config.toml
num_hidden_layers = 8
init_std_router = 0.0251
lr_router = 0.000845
vocab_size = 30079
learning_rate = 0.0154
beta1 = 0.93
train_tokens = 784300000
Below are experts of layer 2 (counted from 0) of a mixture-of-experts language model. Rows are named router (the router's row for the expert) and show model dimensions 0-223. Each number is 50 + 12 x the weight over its row's rms, rounded and kept within 0 to 99.
After each expert's rows: "gets" lists some tokens that make up at least twice as much of what it gets as of all text. This comes from a sample of Wikipedia text that the model never trained on. Tokens count by the router's weight.

# expert 31
router:71 68 58 61 50 64 69 33 58 54 51 58 33 46 46 53 43 48 65 71 64 47 57 30 48 24 37 62 60 38 57 21 32 65 49 65 43 46 70 63 38 36 50 48 47 70 23 51 37 43 32 48 28 46 48 44 59 40 55 47 59 36 40 43 44 63 56 52 80 62 38 41 54 62 45 40 59 45 54 44 37 47 40 35 53 54 57 48 56 56 63 56 38 44 51 77 44 39 49 57 65 61 28 55 77 45 61 66 48 56 45 66 52 48 64 45 64 53 41 60 52 66 54 58 48 53 70 57 41 36 39 47 49 74 46 52 43 66 54 69 36 44 67 53 66 63 38 58 42 57 23 45 48 53 35 43 62 41 42 50 45 52 42 46 41 58 46 34 46 32 70 41 40 59 31 56 59 54 69 34 54 64 47 46 45 65 54 45 56 46 52 69 58 48 42 32 40 77 69 41 66 49 44 18 49 58 15 69 39 45 53 53 55 57 49 42 49 61 13 49 50 52 51 49
gets: " the", " The", "The", "the"

# expert 78
router:56 31 50 61 41 63 25 40 52 59 43 39 48 56 30 77 48 48 51 44 58 56 51 55 23 64 59 58 57 62 72 43 41 50 54 38 30 56 48 26 47 51 59 23 57 21 36 29 51 51 54 84 31 48 68 46 47 44 50 68 63 55 51 47 61 50 60 28 33 47 60 44 40 51 22 51 54 52 48 39 43 48 43 66 44 47 55 42 77 46 55 64 47 62 38 50 73 42 42 62 50 52 45 49 49 51 38 53 67 48 46 66 49 59 60 45 36 42 41 34 53 59 52 39 58 59 84 66 44 34 30 44 74 64 58 55 53 59 44 60 24 32 62 57 58 45 78 57 55 46 54 58 54 51 69 48 48 38 55 36 53 52 46 44 43 51 49 52 52 48 29 55 36 59 30 40 62 51 79 30 53 62 30 61 31 59 62 52 56 47 48 42 36 55 42 48 31 69 50 43 46 66 63 50 52 64 46 48 49 24 55 51 62 50 52 42 66 41 47 36 70 74 44 48
gets: " after", " under", " made", " used", " before", " following"

# expert 44
router:63 63 57 56 55 67 69 39 59 59 46 63 35 44 50 58 40 46 67 68 65 44 55 30 45 26 38 67 55 38 61 20 36 69 50 62 41 42 69 60 40 39 56 50 50 66 28 47 37 39 32 48 29 41 51 36 59 37 60 48 58 34 41 35 43 63 61 48 77 65 37 43 63 58 47 37 62 39 53 45 39 50 40 32 51 58 57 49 56 61 64 57 41 49 48 72 48 38 45 60 57 67 27 54 75 51 57 61 49 58 46 70 56 54 65 43 62 42 40 57 47 66 57 57 45 50 73 60 42 40 43 46 49 75 47 51 38 65 56 64 31 42 64 55 69 58 41 63 39 52 22 46 52 53 36 42 60 43 37 48 38 48 42 48 39 56 43 28 41 37 66 44 37 61 33 58 56 61 66 33 55 58 53 44 42 57 58 46 61 43 52 70 59 44 44 27 32 74 65 35 58 48 46 21 58 60 19 66 43 45 57 54 57 60 43 36 46 60 17 54 49 54 58 53
gets: " the", " The", "The", "the", " his", " potential"

# expert 87
router:64 67 57 54 59 66 69 44 60 58 44 61 38 44 48 58 40 47 65 68 64 44 53 31 49 26 41 73 58 36 59 22 35 67 49 60 43 43 71 64 42 39 55 48 52 67 27 49 38 39 31 47 30 44 56 36 59 37 58 48 58 36 40 37 42 63 60 45 76 63 35 42 61 59 49 39 59 40 54 46 38 48 42 32 47 60 54 49 58 58 67 55 41 51 47 73 49 40 45 59 56 63 27 55 76 52 58 60 48 62 45 72 56 57 66 43 62 44 42 56 47 66 59 57 44 52 74 59 43 44 45 44 48 75 41 51 38 69 56 62 34 42 59 53 71 59 42 65 40 54 22 43 53 54 40 42 57 40 37 45 36 51 43 47 43 58 41 29 40 35 69 48 35 59 28 61 56 61 67 36 54 60 52 47 42 59 63 43 62 41 53 69 58 45 46 27 33 68 64 36 59 45 48 20 58 61 19 63 42 42 54 58 55 60 44 38 47 63 18 53 50 56 58 53
gets: " ", ".", " Votes", "==", " a", "|"

# expert 38
router:47 49 35 64 78 69 45 36 52 61 51 61 43 54 50 53 55 50 38 61 68 53 53 28 50 47 46 65 52 59 55 33 54 59 51 59 40 41 79 55 38 38 27 55 59 59 33 45 49 48 48 61 37 53 60 60 59 28 56 59 70 41 44 68 60 67 52 52 47 59 39 37 62 44 49 36 37 51 57 65 59 32 38 42 63 47 67 70 31 56 50 54 37 68 29 69 48 44 56 56 51 71 35 58 69 43 68 60 41 51 57 63 39 56 69 40 52 47 31 53 46 40 45 67 42 58 76 30 70 49 47 68 39 53 40 53 58 57 30 54 46 53 45 51 71 25 35 65 47 53 35 41 50 41 46 47 76 24 37 62 37 41 52 49 38 40 45 34 36 30 78 47 34 65 34 45 63 60 37 39 71 56 52 53 36 30 66 63 50 44 59 67 41 51 44 25 47 81 56 33 56 52 52 47 58 48 33 62 60 66 52 47 60 55 47 43 57 34 42 31 49 53 59 54
gets: "2", "3", " along", "/H", "|---|---|\n", " contains"

# expert 30
router:66 65 57 54 58 65 67 41 59 59 45 59 38 44 45 57 41 48 66 67 63 42 56 32 48 23 39 72 57 38 57 19 35 66 47 62 41 41 73 63 45 41 57 49 49 66 28 47 38 40 31 48 32 45 54 37 64 39 59 45 58 36 41 36 40 66 61 49 73 62 40 43 61 58 48 37 62 40 53 48 39 49 42 33 46 58 54 46 54 61 70 59 42 50 48 72 53 41 45 60 55 63 27 55 76 53 57 60 51 63 46 72 58 59 63 42 63 43 41 54 46 69 57 58 44 52 75 58 42 43 42 44 48 73 41 49 38 67 58 62 33 44 65 55 70 61 40 65 40 53 20 44 52 52 36 44 57 41 37 46 34 53 44 48 42 60 44 30 40 34 68 49 32 60 30 60 56 60 68 34 56 59 49 47 41 59 60 43 62 42 55 71 58 47 46 28 34 69 62 35 58 44 47 22 59 61 21 64 44 44 55 57 57 62 44 40 46 61 18 56 50 53 57 51
gets: ",", " by", " New", " ", " was", " of"

# expert 4
router:64 67 56 53 59 66 68 42 58 58 45 62 35 44 47 56 39 46 67 68 66 40 55 31 47 25 40 70 56 38 58 21 33 67 44 62 42 42 71 65 42 42 56 49 52 67 29 48 38 36 29 46 31 44 55 36 58 38 60 49 59 34 42 36 41 64 60 48 74 62 38 45 60 57 46 39 58 40 55 46 37 48 42 34 48 60 54 49 56 58 67 57 41 50 46 71 49 39 47 62 55 65 27 54 73 52 57 59 48 59 45 73 54 58 62 42 62 42 39 56 47 66 59 55 41 53 72 59 45 41 44 44 48 77 43 48 37 66 56 63 32 42 63 54 69 59 39 66 39 54 22 42 54 56 38 42 59 40 37 45 36 52 44 49 38 59 44 31 40 32 67 45 34 58 28 59 56 60 66 33 54 57 52 47 43 58 62 44 62 39 52 71 58 47 44 27 32 67 63 34 58 47 48 23 59 61 18 65 40 44 55 57 59 62 46 41 45 61 18 55 49 54 56 54
gets: "0", " \"", " for", " For", " E", " village"

# expert 79
router:60 43 53 55 52 47 76 51 50 45 43 61 55 64 52 34 44 48 55 59 27 52 73 39 50 46 47 48 53 41 63 43 44 69 45 60 59 47 53 49 65 68 61 35 45 68 42 48 36 58 40 41 24 47 43 21 59 25 41 44 61 49 42 34 49 52 51 49 68 57 38 50 53 54 22 29 53 58 53 64 46 67 43 39 67 56 49 34 58 49 31 54 64 73 40 58 34 51 40 73 55 60 31 46 67 60 52 65 54 56 76 67 55 57 71 56 83 46 47 53 48 64 48 44 41 51 57 70 29 45 47 51 54 63 48 43 39 59 44 69 41 59 44 55 51 62 36 55 47 68 24 21 52 61 36 57 60 23 69 39 58 44 54 62 54 51 51 44 36 39 66 57 37 53 50 55 60 59 49 35 41 66 66 48 46 77 54 52 64 52 52 53 51 58 58 38 25 52 37 33 59 43 54 19 43 48 58 39 54 52 42 53 50 62 25 33 44 47 22 59 72 52 55 65
gets: "0", "9", "8", "1", "7", "6"

# expert 53
router:42 64 59 39 59 58 79 48 46 57 48 55 58 55 54 57 51 48 67 59 75 42 72 75 38 39 50 48 61 37 41 25 35 34 26 49 57 52 28 65 49 36 65 55 66 58 29 53 23 45 50 43 33 56 35 34 55 55 60 24 59 32 36 53 43 61 40 57 49 54 73 52 55 39 51 48 47 46 27 38 55 50 58 42 42 58 74 39 60 52 61 50 52 54 56 53 42 42 52 51 22 65 32 32 60 43 44 47 55 52 24 69 47 56 51 50 63 54 41 61 55 48 55 52 30 73 34 48 41 28 58 62 72 68 48 72 48 60 53 40 53 53 36 50 66 58 49 43 40 51 48 36 33 40 29 49 60 47 45 52 46 68 54 73 47 60 50 21 38 41 67 37 28 60 48 51 66 53 81 48 51 52 71 64 62 45 46 19 46 51 45 60 58 47 40 31 54 75 62 49 53 47 52 45 52 54 42 49 38 46 53 34 51 55 52 29 54 58 38 63 33 59 52 50
gets: " A", " D", " L", " B", " K", " S"

# expert 81
router:50 56 41 69 54 60 54 38 57 57 39 55 56 37 36 45 44 51 66 53 55 47 29 20 39 29 43 61 61 46 64 17 28 66 60 73 37 48 63 51 46 36 43 47 50 65 30 55 56 44 51 57 43 53 49 30 61 40 70 53 47 30 45 42 54 61 58 41 71 65 39 43 50 59 32 41 36 42 51 43 41 50 44 42 40 62 49 47 57 56 69 41 53 42 41 61 50 50 57 54 57 64 33 57 57 67 57 54 39 67 53 57 51 49 54 31 50 50 38 59 50 72 52 53 43 53 74 51 34 47 63 41 56 61 45 49 35 36 43 61 45 66 59 65 66 76 32 74 51 46 28 52 57 52 48 35 76 41 39 50 44 69 40 66 33 58 57 24 62 50 80 31 38 59 35 50 54 45 42 27 51 39 50 42 46 46 52 44 70 55 52 66 64 54 46 25 39 47 69 36 54 53 60 23 57 62 18 57 45 55 49 55 67 70 48 45 43 56 40 34 32 30 54 50
gets: "0", " million", " Gold", " industry", " gold", "+"

# expert 32
router:24 61 46 30 42 53 62 26 60 48 45 53 49 63 45 69 57 54 50 62 55 42 55 44 27 42 39 43 57 41 68 14 39 58 53 56 57 46 58 67 29 47 54 46 39 73 28 51 50 41 40 47 47 57 31 24 49 32 44 62 43 39 40 42 49 52 53 48 48 54 44 63 48 52 67 39 63 45 46 54 62 44 23 50 68 55 69 52 40 55 50 41 39 37 44 91 50 48 41 61 33 65 56 64 43 53 55 18 37 44 35 65 52 51 49 63 45 52 39 35 59 45 53 66 39 51 87 35 41 42 64 39 47 57 43 55 51 36 37 48 19 25 68 46 50 61 44 55 55 46 55 40 54 61 35 48 46 57 70 75 54 65 42 62 44 60 40 63 29 53 59 48 50 61 43 54 62 62 47 51 52 58 59 53 50 69 47 44 69 45 45 35 64 61 35 48 43 56 60 35 43 48 64 38 42 68 30 37 54 36 49 65 34 59 59 66 54 43 27 62 65 48 49 55
gets: " |", "|", "″N", " Turnout", " Party", "′N"

# expert 88
router:65 65 55 54 59 65 68 42 58 58 44 61 39 44 47 56 42 47 67 69 64 43 52 31 48 24 39 69 61 40 58 20 35 67 49 61 43 42 72 63 42 38 57 49 51 66 27 47 38 39 31 47 31 42 53 38 58 39 60 47 61 36 41 34 43 67 60 48 75 64 39 42 59 56 47 37 58 39 53 47 39 47 41 33 47 58 53 48 57 63 65 57 41 49 48 72 51 37 46 62 54 65 26 55 75 51 56 60 48 60 44 73 54 58 64 40 61 43 41 54 47 66 58 58 41 53 73 60 42 44 43 45 49 75 42 49 37 69 58 65 34 43 63 54 69 58 42 66 41 54 19 45 55 56 40 41 57 41 37 47 38 50 44 47 41 59 43 28 41 33 66 44 35 60 29 59 56 60 68 35 53 57 51 44 41 60 62 42 62 38 54 69 63 46 45 28 32 68 62 34 61 45 47 23 56 61 20 64 42 44 58 56 56 61 44 38 45 59 20 53 49 53 60 54
gets: " ", ")", "=", " m", " round", " government"

# expert 12
router:63 66 56 53 59 63 69 41 60 56 45 60 37 44 46 58 42 47 67 68 62 42 56 35 49 24 39 70 56 40 58 21 37 66 48 60 42 42 69 62 41 38 55 48 51 67 28 46 38 40 30 48 31 43 55 36 58 38 61 48 59 36 42 36 42 66 59 48 75 62 37 43 61 58 49 37 60 40 56 46 37 46 40 30 48 60 53 47 56 61 67 56 41 52 47 73 51 38 45 61 56 64 27 55 74 50 54 62 49 60 44 72 55 58 64 43 60 44 41 55 46 66 58 58 41 52 72 59 43 43 44 44 48 74 41 48 36 67 57 62 32 42 60 54 69 57 41 64 40 52 20 43 52 53 37 41 58 40 36 47 36 52 43 48 39 57 43 28 40 33 68 48 33 61 29 60 57 63 70 34 55 60 50 43 41 58 61 40 61 42 52 70 58 46 45 26 34 68 63 35 59 48 49 20 60 62 19 65 42 45 55 57 57 60 45 39 46 61 19 54 47 55 60 51
gets: "2", " ", " T", "|", " L", " W"

# expert 66
router:52 69 58 52 54 54 74 54 54 59 47 59 40 56 50 55 46 49 70 61 67 43 54 28 69 48 48 54 57 48 48 21 34 60 49 65 43 41 46 57 39 54 49 42 55 70 30 40 44 48 40 76 42 38 49 32 51 32 57 43 55 33 38 36 45 50 61 42 78 63 41 36 63 48 49 53 62 38 51 29 38 55 47 39 45 59 50 49 61 55 69 40 36 46 36 67 52 41 55 61 55 40 31 57 73 44 45 58 68 59 50 64 53 63 77 38 54 51 39 36 43 63 54 49 36 46 83 44 47 29 50 46 33 68 42 60 32 50 58 52 37 33 67 53 66 48 32 49 47 65 16 54 54 60 38 40 64 48 62 55 40 44 41 56 42 38 64 44 51 25 72 53 30 56 28 51 48 49 75 38 70 54 48 61 31 48 66 38 64 44 55 71 58 45 52 37 39 73 53 33 53 41 53 35 60 56 24 63 37 49 60 55 53 56 46 27 35 48 28 56 49 49 58 43
gets: "\n", ")\n", ".\n", " |\n", ";\n", "\"\n"

# expert 16
router:62 62 55 56 57 66 69 40 61 58 44 63 36 44 48 54 39 50 67 68 64 44 56 32 47 26 42 71 58 37 58 16 37 67 50 61 42 43 70 62 42 39 53 48 52 65 27 46 39 37 29 46 32 46 53 37 60 39 60 48 58 34 40 36 40 67 58 47 76 61 36 40 60 57 48 39 62 41 57 46 38 47 43 29 47 61 53 48 57 58 66 58 43 52 48 73 50 39 46 61 56 64 28 56 76 50 56 60 48 56 45 73 55 58 65 45 60 42 42 53 42 67 58 56 41 52 71 59 43 42 45 43 47 77 41 50 39 68 55 64 32 39 62 55 71 58 42 65 40 53 19 45 53 57 38 41 60 40 36 44 37 52 48 48 40 56 44 28 41 34 66 50 33 58 30 60 56 60 69 37 53 60 52 46 40 58 61 42 60 40 52 72 60 47 45 27 31 67 64 33 58 46 48 23 60 59 24 65 43 47 57 60 56 57 46 39 46 60 20 55 49 55 59 53
gets: "6", "9", "8", "4", "3", "7"

# expert 52
router:47 62 50 47 60 61 75 19 55 56 35 51 53 42 38 46 47 62 53 65 51 59 48 40 48 39 43 69 57 49 72 34 33 38 55 76 54 39 43 54 52 48 48 53 55 47 27 49 15 48 29 57 38 45 55 38 53 27 55 44 63 41 52 46 60 71 46 52 49 54 41 40 50 45 48 53 54 47 55 47 39 55 46 40 47 52 71 56 69 45 54 42 54 61 48 73 55 40 58 49 45 64 29 60 70 53 53 66 67 70 61 69 45 44 68 32 58 49 53 47 42 48 57 63 44 55 74 49 44 33 50 30 40 61 41 45 38 68 38 50 37 49 61 57 69 58 35 66 48 41 30 59 50 58 38 52 64 33 65 63 40 49 47 52 34 49 43 37 37 29 54 52 54 65 25 64 64 66 70 28 49 52 61 43 40 65 40 47 54 44 51 65 57 51 57 46 37 60 34 47 56 42 33 06 51 45 33 48 39 51 61 70 58 47 54 63 68 47 31 56 14 61 30 53
gets: " a", " an", " A", "A", "a", " this"

# expert 39
router:50 54 49 42 75 58 54 56 51 63 52 58 55 34 39 73 53 66 56 64 71 46 67 49 47 31 48 54 61 59 57 36 50 59 53 58 35 49 60 45 30 46 57 51 39 57 62 31 40 48 40 64 66 57 32 62 48 29 45 22 55 38 35 18 53 47 63 49 40 57 49 46 39 64 57 35 57 43 55 36 57 45 64 46 44 60 62 41 53 51 49 57 38 72 50 53 34 44 40 60 60 68 45 44 49 54 60 58 52 44 54 59 52 56 69 35 47 34 36 61 53 64 61 56 48 56 60 30 53 16 58 41 34 50 38 49 53 43 44 65 49 68 49 49 56 92 43 48 46 63 33 43 45 42 60 32 62 38 53 65 49 45 37 40 46 55 56 54 44 37 74 42 55 46 50 58 56 52 61 42 34 49 32 58 46 45 58 68 49 40 40 74 61 51 84 40 49 27 63 42 52 52 38 15 58 48 26 84 51 65 53 55 45 47 31 32 69 51 28 40 36 53 58 47
gets: " with", " new", "z", " including", " such", "6"

# expert 9
router:47 21 58 39 65 51 74 59 47 43 45 32 76 51 32 59 56 66 32 64 51 47 57 43 46 64 49 53 41 45 56 49 23 60 45 50 46 52 47 63 72 71 62 41 61 54 47 56 66 55 56 60 46 72 44 40 52 42 32 73 59 58 46 36 64 62 32 55 32 32 58 60 28 41 58 58 49 45 35 42 61 47 37 46 57 48 36 57 72 50 38 43 64 52 45 60 63 47 57 30 68 59 35 38 52 49 44 34 81 41 57 47 61 39 38 52 39 46 62 44 48 51 57 44 45 27 47 31 63 54 49 38 46 57 65 55 62 61 45 40 70 67 64 59 35 34 40 59 44 69 50 44 47 49 58 67 38 35 36 58 57 45 50 64 43 29 68 58 68 66 57 50 35 43 42 49 45 48 37 43 36 34 46 56 66 43 40 55 39 68 46 35 55 43 50 40 82 31 40 65 53 72 33 62 48 34 58 58 62 51 46 57 45 51 38 67 29 53 76 20 60 46 40 43
gets: ",", "),", "\",", ".,", "},", "!,"

# expert 55
router:55 58 57 42 47 57 59 27 63 53 51 62 33 44 55 54 37 52 62 72 66 42 43 20 66 17 42 75 51 42 55 16 29 54 49 63 58 47 49 63 51 53 67 47 39 61 45 33 56 49 33 48 34 41 54 39 50 36 47 36 60 35 46 36 49 46 50 59 53 65 44 43 47 56 52 36 55 44 47 47 39 31 23 27 48 57 65 43 44 57 58 47 42 60 49 59 36 38 43 43 42 57 32 58 64 57 43 64 44 66 54 60 56 62 59 52 56 44 36 45 51 77 58 55 50 47 63 55 45 38 26 66 45 71 60 40 48 60 55 73 43 47 72 50 67 56 25 67 54 47 18 40 57 52 36 56 61 29 39 47 43 47 42 70 40 54 53 33 50 35 64 54 21 63 36 59 58 65 61 55 48 48 40 45 28 60 58 40 52 43 59 58 57 45 61 31 34 72 46 34 65 48 49 31 59 57 29 64 44 52 67 56 58 53 44 47 71 66 28 48 54 41 60 55
gets: ";", "2", "n", ");", ":", "N"

# expert 27
router:62 55 55 46 66 56 63 50 58 49 52 59 40 40 43 51 41 46 46 63 58 58 35 45 54 45 62 50 58 50 58 51 46 60 25 48 63 41 80 56 51 36 47 43 56 62 46 49 52 73 26 53 64 43 48 61 45 74 40 44 43 44 37 47 43 54 49 61 48 53 44 44 44 48 51 31 58 55 50 51 43 46 33 42 42 55 49 49 58 55 63 44 63 55 50 57 36 38 55 63 37 55 31 53 47 77 54 60 69 65 61 75 28 64 73 48 57 61 37 65 49 54 60 47 51 12 49 47 63 28 56 56 47 78 63 56 42 42 61 48 21 54 46 32 61 47 43 59 62 45 25 65 37 59 64 54 72 45 55 41 25 28 49 44 33 53 55 36 25 51 85 40 15 61 49 51 54 51 49 35 39 53 39 53 67 58 56 83 68 47 44 36 60 50 50 45 45 22 55 56 35 48 53 49 50 57 56 64 50 50 32 58 38 43 48 60 24 43 31 58 52 36 54 64
gets: " in", " In", "In", " into", " during", " through"

# expert 19
router:67 62 44 56 55 56 63 48 62 64 46 62 41 44 56 64 47 48 60 63 70 45 58 32 43 25 39 64 62 37 59 26 38 59 42 65 44 47 68 70 31 39 47 45 53 65 25 51 41 41 37 58 47 47 53 25 61 36 60 37 73 38 46 42 48 56 49 57 76 61 44 42 61 48 37 42 57 36 50 47 44 41 51 39 50 61 52 56 55 63 55 57 42 50 38 60 41 41 47 69 58 62 32 46 65 64 46 61 47 56 46 65 58 57 58 37 55 43 43 54 50 59 57 60 34 56 77 61 46 46 45 37 64 80 57 48 38 67 70 68 40 32 65 51 66 65 39 66 49 47 24 41 46 53 30 41 67 26 32 45 39 61 42 43 41 49 42 36 47 30 82 49 49 56 42 61 56 51 71 38 58 60 48 48 48 63 60 49 57 39 56 67 58 42 44 24 33 55 52 32 69 47 31 24 63 52 32 66 42 44 52 55 56 55 48 29 39 51 15 43 51 60 60 45
gets: "7", " –", " -", "6", " —", " +"

# expert 37
router:57 58 66 80 51 66 64 29 63 47 53 55 41 51 57 79 46 53 69 53 64 38 49 36 46 31 47 54 51 35 57 17 36 67 41 66 48 41 60 66 36 43 39 45 60 72 35 49 51 39 43 41 48 38 44 50 58 43 57 46 58 40 34 36 40 74 60 55 70 49 35 52 59 59 55 43 53 39 47 38 39 50 42 38 45 56 68 59 73 55 57 54 40 52 37 69 66 33 39 48 40 44 31 44 49 53 53 70 36 57 45 72 50 54 52 42 56 40 39 66 38 72 62 63 36 43 60 67 50 34 50 49 50 68 46 52 33 52 45 39 53 49 68 46 62 69 29 73 38 48 25 39 51 47 43 45 76 32 51 50 53 55 52 62 51 59 45 42 38 39 59 40 44 65 33 56 49 62 87 37 44 63 56 45 34 63 60 42 59 47 51 62 46 40 68 26 35 60 52 40 61 49 44 38 52 55 22 51 49 48 52 52 56 52 52 48 22 54 21 68 48 56 58 36
gets: " (", " ", "(", "°N", " town", "_{"

# expert 71
router:63 69 56 52 59 64 69 43 57 56 45 60 40 44 45 58 41 47 66 67 64 45 53 33 46 27 40 70 58 38 60 19 37 67 50 63 43 42 71 61 40 36 55 49 51 67 26 46 38 41 31 47 31 44 54 38 57 40 61 48 59 34 40 35 42 66 60 48 76 63 37 39 62 59 47 37 61 39 53 45 38 48 44 32 48 60 54 48 56 63 66 58 43 50 48 71 50 33 49 60 55 64 29 54 73 51 55 58 49 58 45 71 56 59 63 42 60 45 42 54 45 66 59 57 41 52 74 60 42 43 45 46 50 76 42 48 38 69 57 64 32 43 63 54 69 58 39 64 42 53 20 45 54 54 37 41 58 39 36 45 37 51 46 49 40 56 42 27 40 33 65 48 33 60 30 60 56 62 66 36 52 57 51 44 41 59 61 41 63 40 51 68 62 45 46 26 31 67 61 33 61 45 48 23 57 61 18 64 42 46 56 55 57 62 45 41 44 59 18 53 49 55 57 50
gets: " |", "7", "8", "\n", ")", " G"

# expert 85
router:63 66 55 54 58 68 68 39 58 59 44 62 39 44 46 62 38 52 67 70 64 45 53 31 47 24 40 66 56 41 57 18 32 70 45 62 43 39 75 59 43 40 56 48 51 65 30 49 35 38 31 48 35 45 50 37 61 39 59 49 60 34 47 35 42 64 60 52 74 62 38 42 62 58 48 35 63 39 58 44 37 49 45 31 44 57 53 49 56 61 70 54 41 50 51 69 49 39 47 61 51 64 29 53 75 53 53 63 48 53 48 73 55 61 64 44 62 43 39 57 45 66 59 54 41 49 73 62 45 43 46 48 48 73 42 46 38 64 55 65 31 43 63 55 73 57 40 63 41 53 19 46 55 54 35 40 56 38 36 44 36 53 43 49 38 58 45 26 42 34 70 44 36 59 32 59 55 63 70 32 52 60 52 44 40 58 61 43 64 42 55 68 59 46 44 26 31 64 64 36 60 45 49 24 57 63 26 64 41 47 59 56 53 60 49 39 48 61 19 54 48 51 57 50
gets: " in", "6", "7", " In", " October", " May"

# expert 93
router:65 66 56 53 59 62 68 41 59 55 47 61 36 44 47 55 37 47 67 68 64 42 53 32 48 26 39 70 60 41 59 18 35 67 48 61 43 39 72 64 42 40 53 51 51 68 29 45 36 40 32 45 33 43 53 37 61 37 61 48 59 36 42 36 40 66 59 45 74 62 37 43 62 55 47 37 57 38 53 47 37 49 41 32 47 59 53 46 57 60 66 57 40 50 47 70 52 38 45 61 57 65 26 56 75 50 54 59 49 57 46 74 55 58 63 42 59 42 41 55 47 65 58 57 40 52 72 57 45 42 44 44 46 75 42 48 38 67 56 62 32 42 61 54 70 58 41 64 40 52 19 45 54 55 36 41 56 40 36 47 36 52 46 48 39 58 43 27 41 36 66 47 34 61 28 60 57 60 68 35 54 59 50 46 42 59 60 41 62 39 54 70 61 44 45 26 33 67 61 33 61 46 48 21 58 62 21 65 44 46 54 56 58 60 44 39 46 61 18 55 49 54 59 53
gets: " |", "\n", "'s", "–", ")\n", " its"

# expert 59
router:65 65 56 54 58 65 68 42 59 60 45 60 38 43 46 57 40 46 67 72 62 41 54 33 49 25 38 70 58 38 58 22 35 65 47 62 42 45 69 64 42 39 55 50 51 69 28 47 38 38 30 47 30 44 53 37 60 38 59 49 57 35 41 35 40 66 59 48 75 62 38 44 61 56 48 36 59 41 53 45 36 45 42 32 46 58 54 49 58 59 65 58 42 50 49 70 52 38 47 61 56 64 29 56 74 51 55 61 49 57 45 73 55 57 64 43 63 43 40 54 47 64 58 56 41 51 73 60 43 42 44 46 49 74 41 46 38 68 55 64 32 43 60 55 71 59 41 66 40 51 20 46 54 54 39 41 59 40 38 46 36 53 45 48 40 60 43 28 40 34 69 46 34 60 29 61 55 63 68 34 55 58 51 45 42 60 61 42 62 41 55 71 60 46 46 27 31 66 64 34 60 47 47 22 58 62 19 63 41 44 57 56 58 60 44 41 46 59 17 55 48 54 60 52
gets: " to", " club", " can", " member", " U", " are"

# expert 6
router:64 66 53 55 61 67 68 42 58 58 40 63 36 45 48 53 42 47 68 67 63 44 53 32 48 29 40 69 55 38 57 17 35 67 52 60 44 43 69 62 43 42 55 46 49 63 30 49 39 39 29 47 32 43 57 37 60 37 59 46 61 34 39 34 39 67 62 48 72 59 37 41 58 59 49 41 58 39 53 47 37 50 40 31 45 58 55 47 56 61 67 60 41 50 45 73 47 40 47 63 57 64 29 53 71 51 56 59 47 58 43 71 57 59 63 41 61 45 41 58 47 69 56 55 39 55 73 57 45 42 43 46 49 75 42 47 38 71 56 62 31 40 60 57 70 56 40 65 43 58 21 41 53 56 38 41 58 39 38 47 34 48 43 46 38 61 44 27 40 36 67 43 36 61 29 58 53 61 72 32 56 59 55 44 39 58 61 44 58 41 52 67 59 46 43 26 30 65 63 33 60 48 48 24 58 60 18 64 42 45 60 56 56 61 42 41 46 61 18 52 48 54 60 56
gets: "2", "1", ",", ".\n\n", "\"", "3"

# expert 29
router:42 65 56 31 44 59 59 67 47 72 47 66 59 41 49 59 45 27 48 64 76 43 65 57 36 46 53 55 46 47 41 25 19 76 40 30 30 47 52 67 45 49 48 69 72 61 52 46 51 61 26 28 52 46 63 50 45 53 41 33 52 43 48 54 39 34 56 54 40 60 60 48 61 48 71 31 43 59 42 48 44 31 50 43 58 46 47 35 61 41 62 59 35 50 51 58 78 40 54 51 73 57 42 55 60 56 38 46 50 51 59 29 48 68 59 58 31 51 65 57 51 45 54 65 53 60 55 63 54 45 28 50 39 39 55 60 55 77 60 63 23 32 44 57 45 53 43 48 66 56 28 49 65 60 35 46 56 37 65 62 28 49 67 55 51 74 47 60 69 52 46 35 36 48 61 58 66 43 68 29 60 53 73 42 37 61 55 26 55 38 37 59 46 50 51 59 51 59 47 56 71 58 47 34 43 58 44 48 43 62 46 50 47 41 49 65 32 37 76 51 35 35 38 67
gets: " F", "c", "p", " St", " c", "f"

# expert 57
router:46 48 59 46 25 36 33 63 42 57 63 45 34 57 59 54 60 48 45 33 47 59 53 41 62 65 53 31 42 52 44 42 38 46 38 55 57 63 50 60 49 49 56 53 64 28 47 68 43 63 65 40 35 52 33 75 48 45 13 44 30 64 45 60 61 42 45 46 59 34 51 57 38 42 36 52 40 53 48 58 48 55 49 39 77 46 41 62 32 52 43 35 53 33 62 52 42 46 57 39 58 40 72 34 33 32 71 60 42 32 66 54 51 49 29 53 68 55 53 66 80 45 39 50 68 63 32 39 33 57 60 62 43 51 41 47 57 37 46 43 58 47 61 49 45 56 39 52 57 56 70 61 32 53 44 75 48 61 47 57 73 46 45 49 47 51 60 55 69 45 54 40 61 46 76 34 53 38 40 39 65 55 48 56 60 55 44 70 34 86 29 59 46 42 44 51 50 53 67 78 69 53 38 48 29 47 62 80 55 61 40 37 48 45 54 57 64 67 43 52 64 44 38 67
gets: " the", ":", "The", "):", " The", ".:"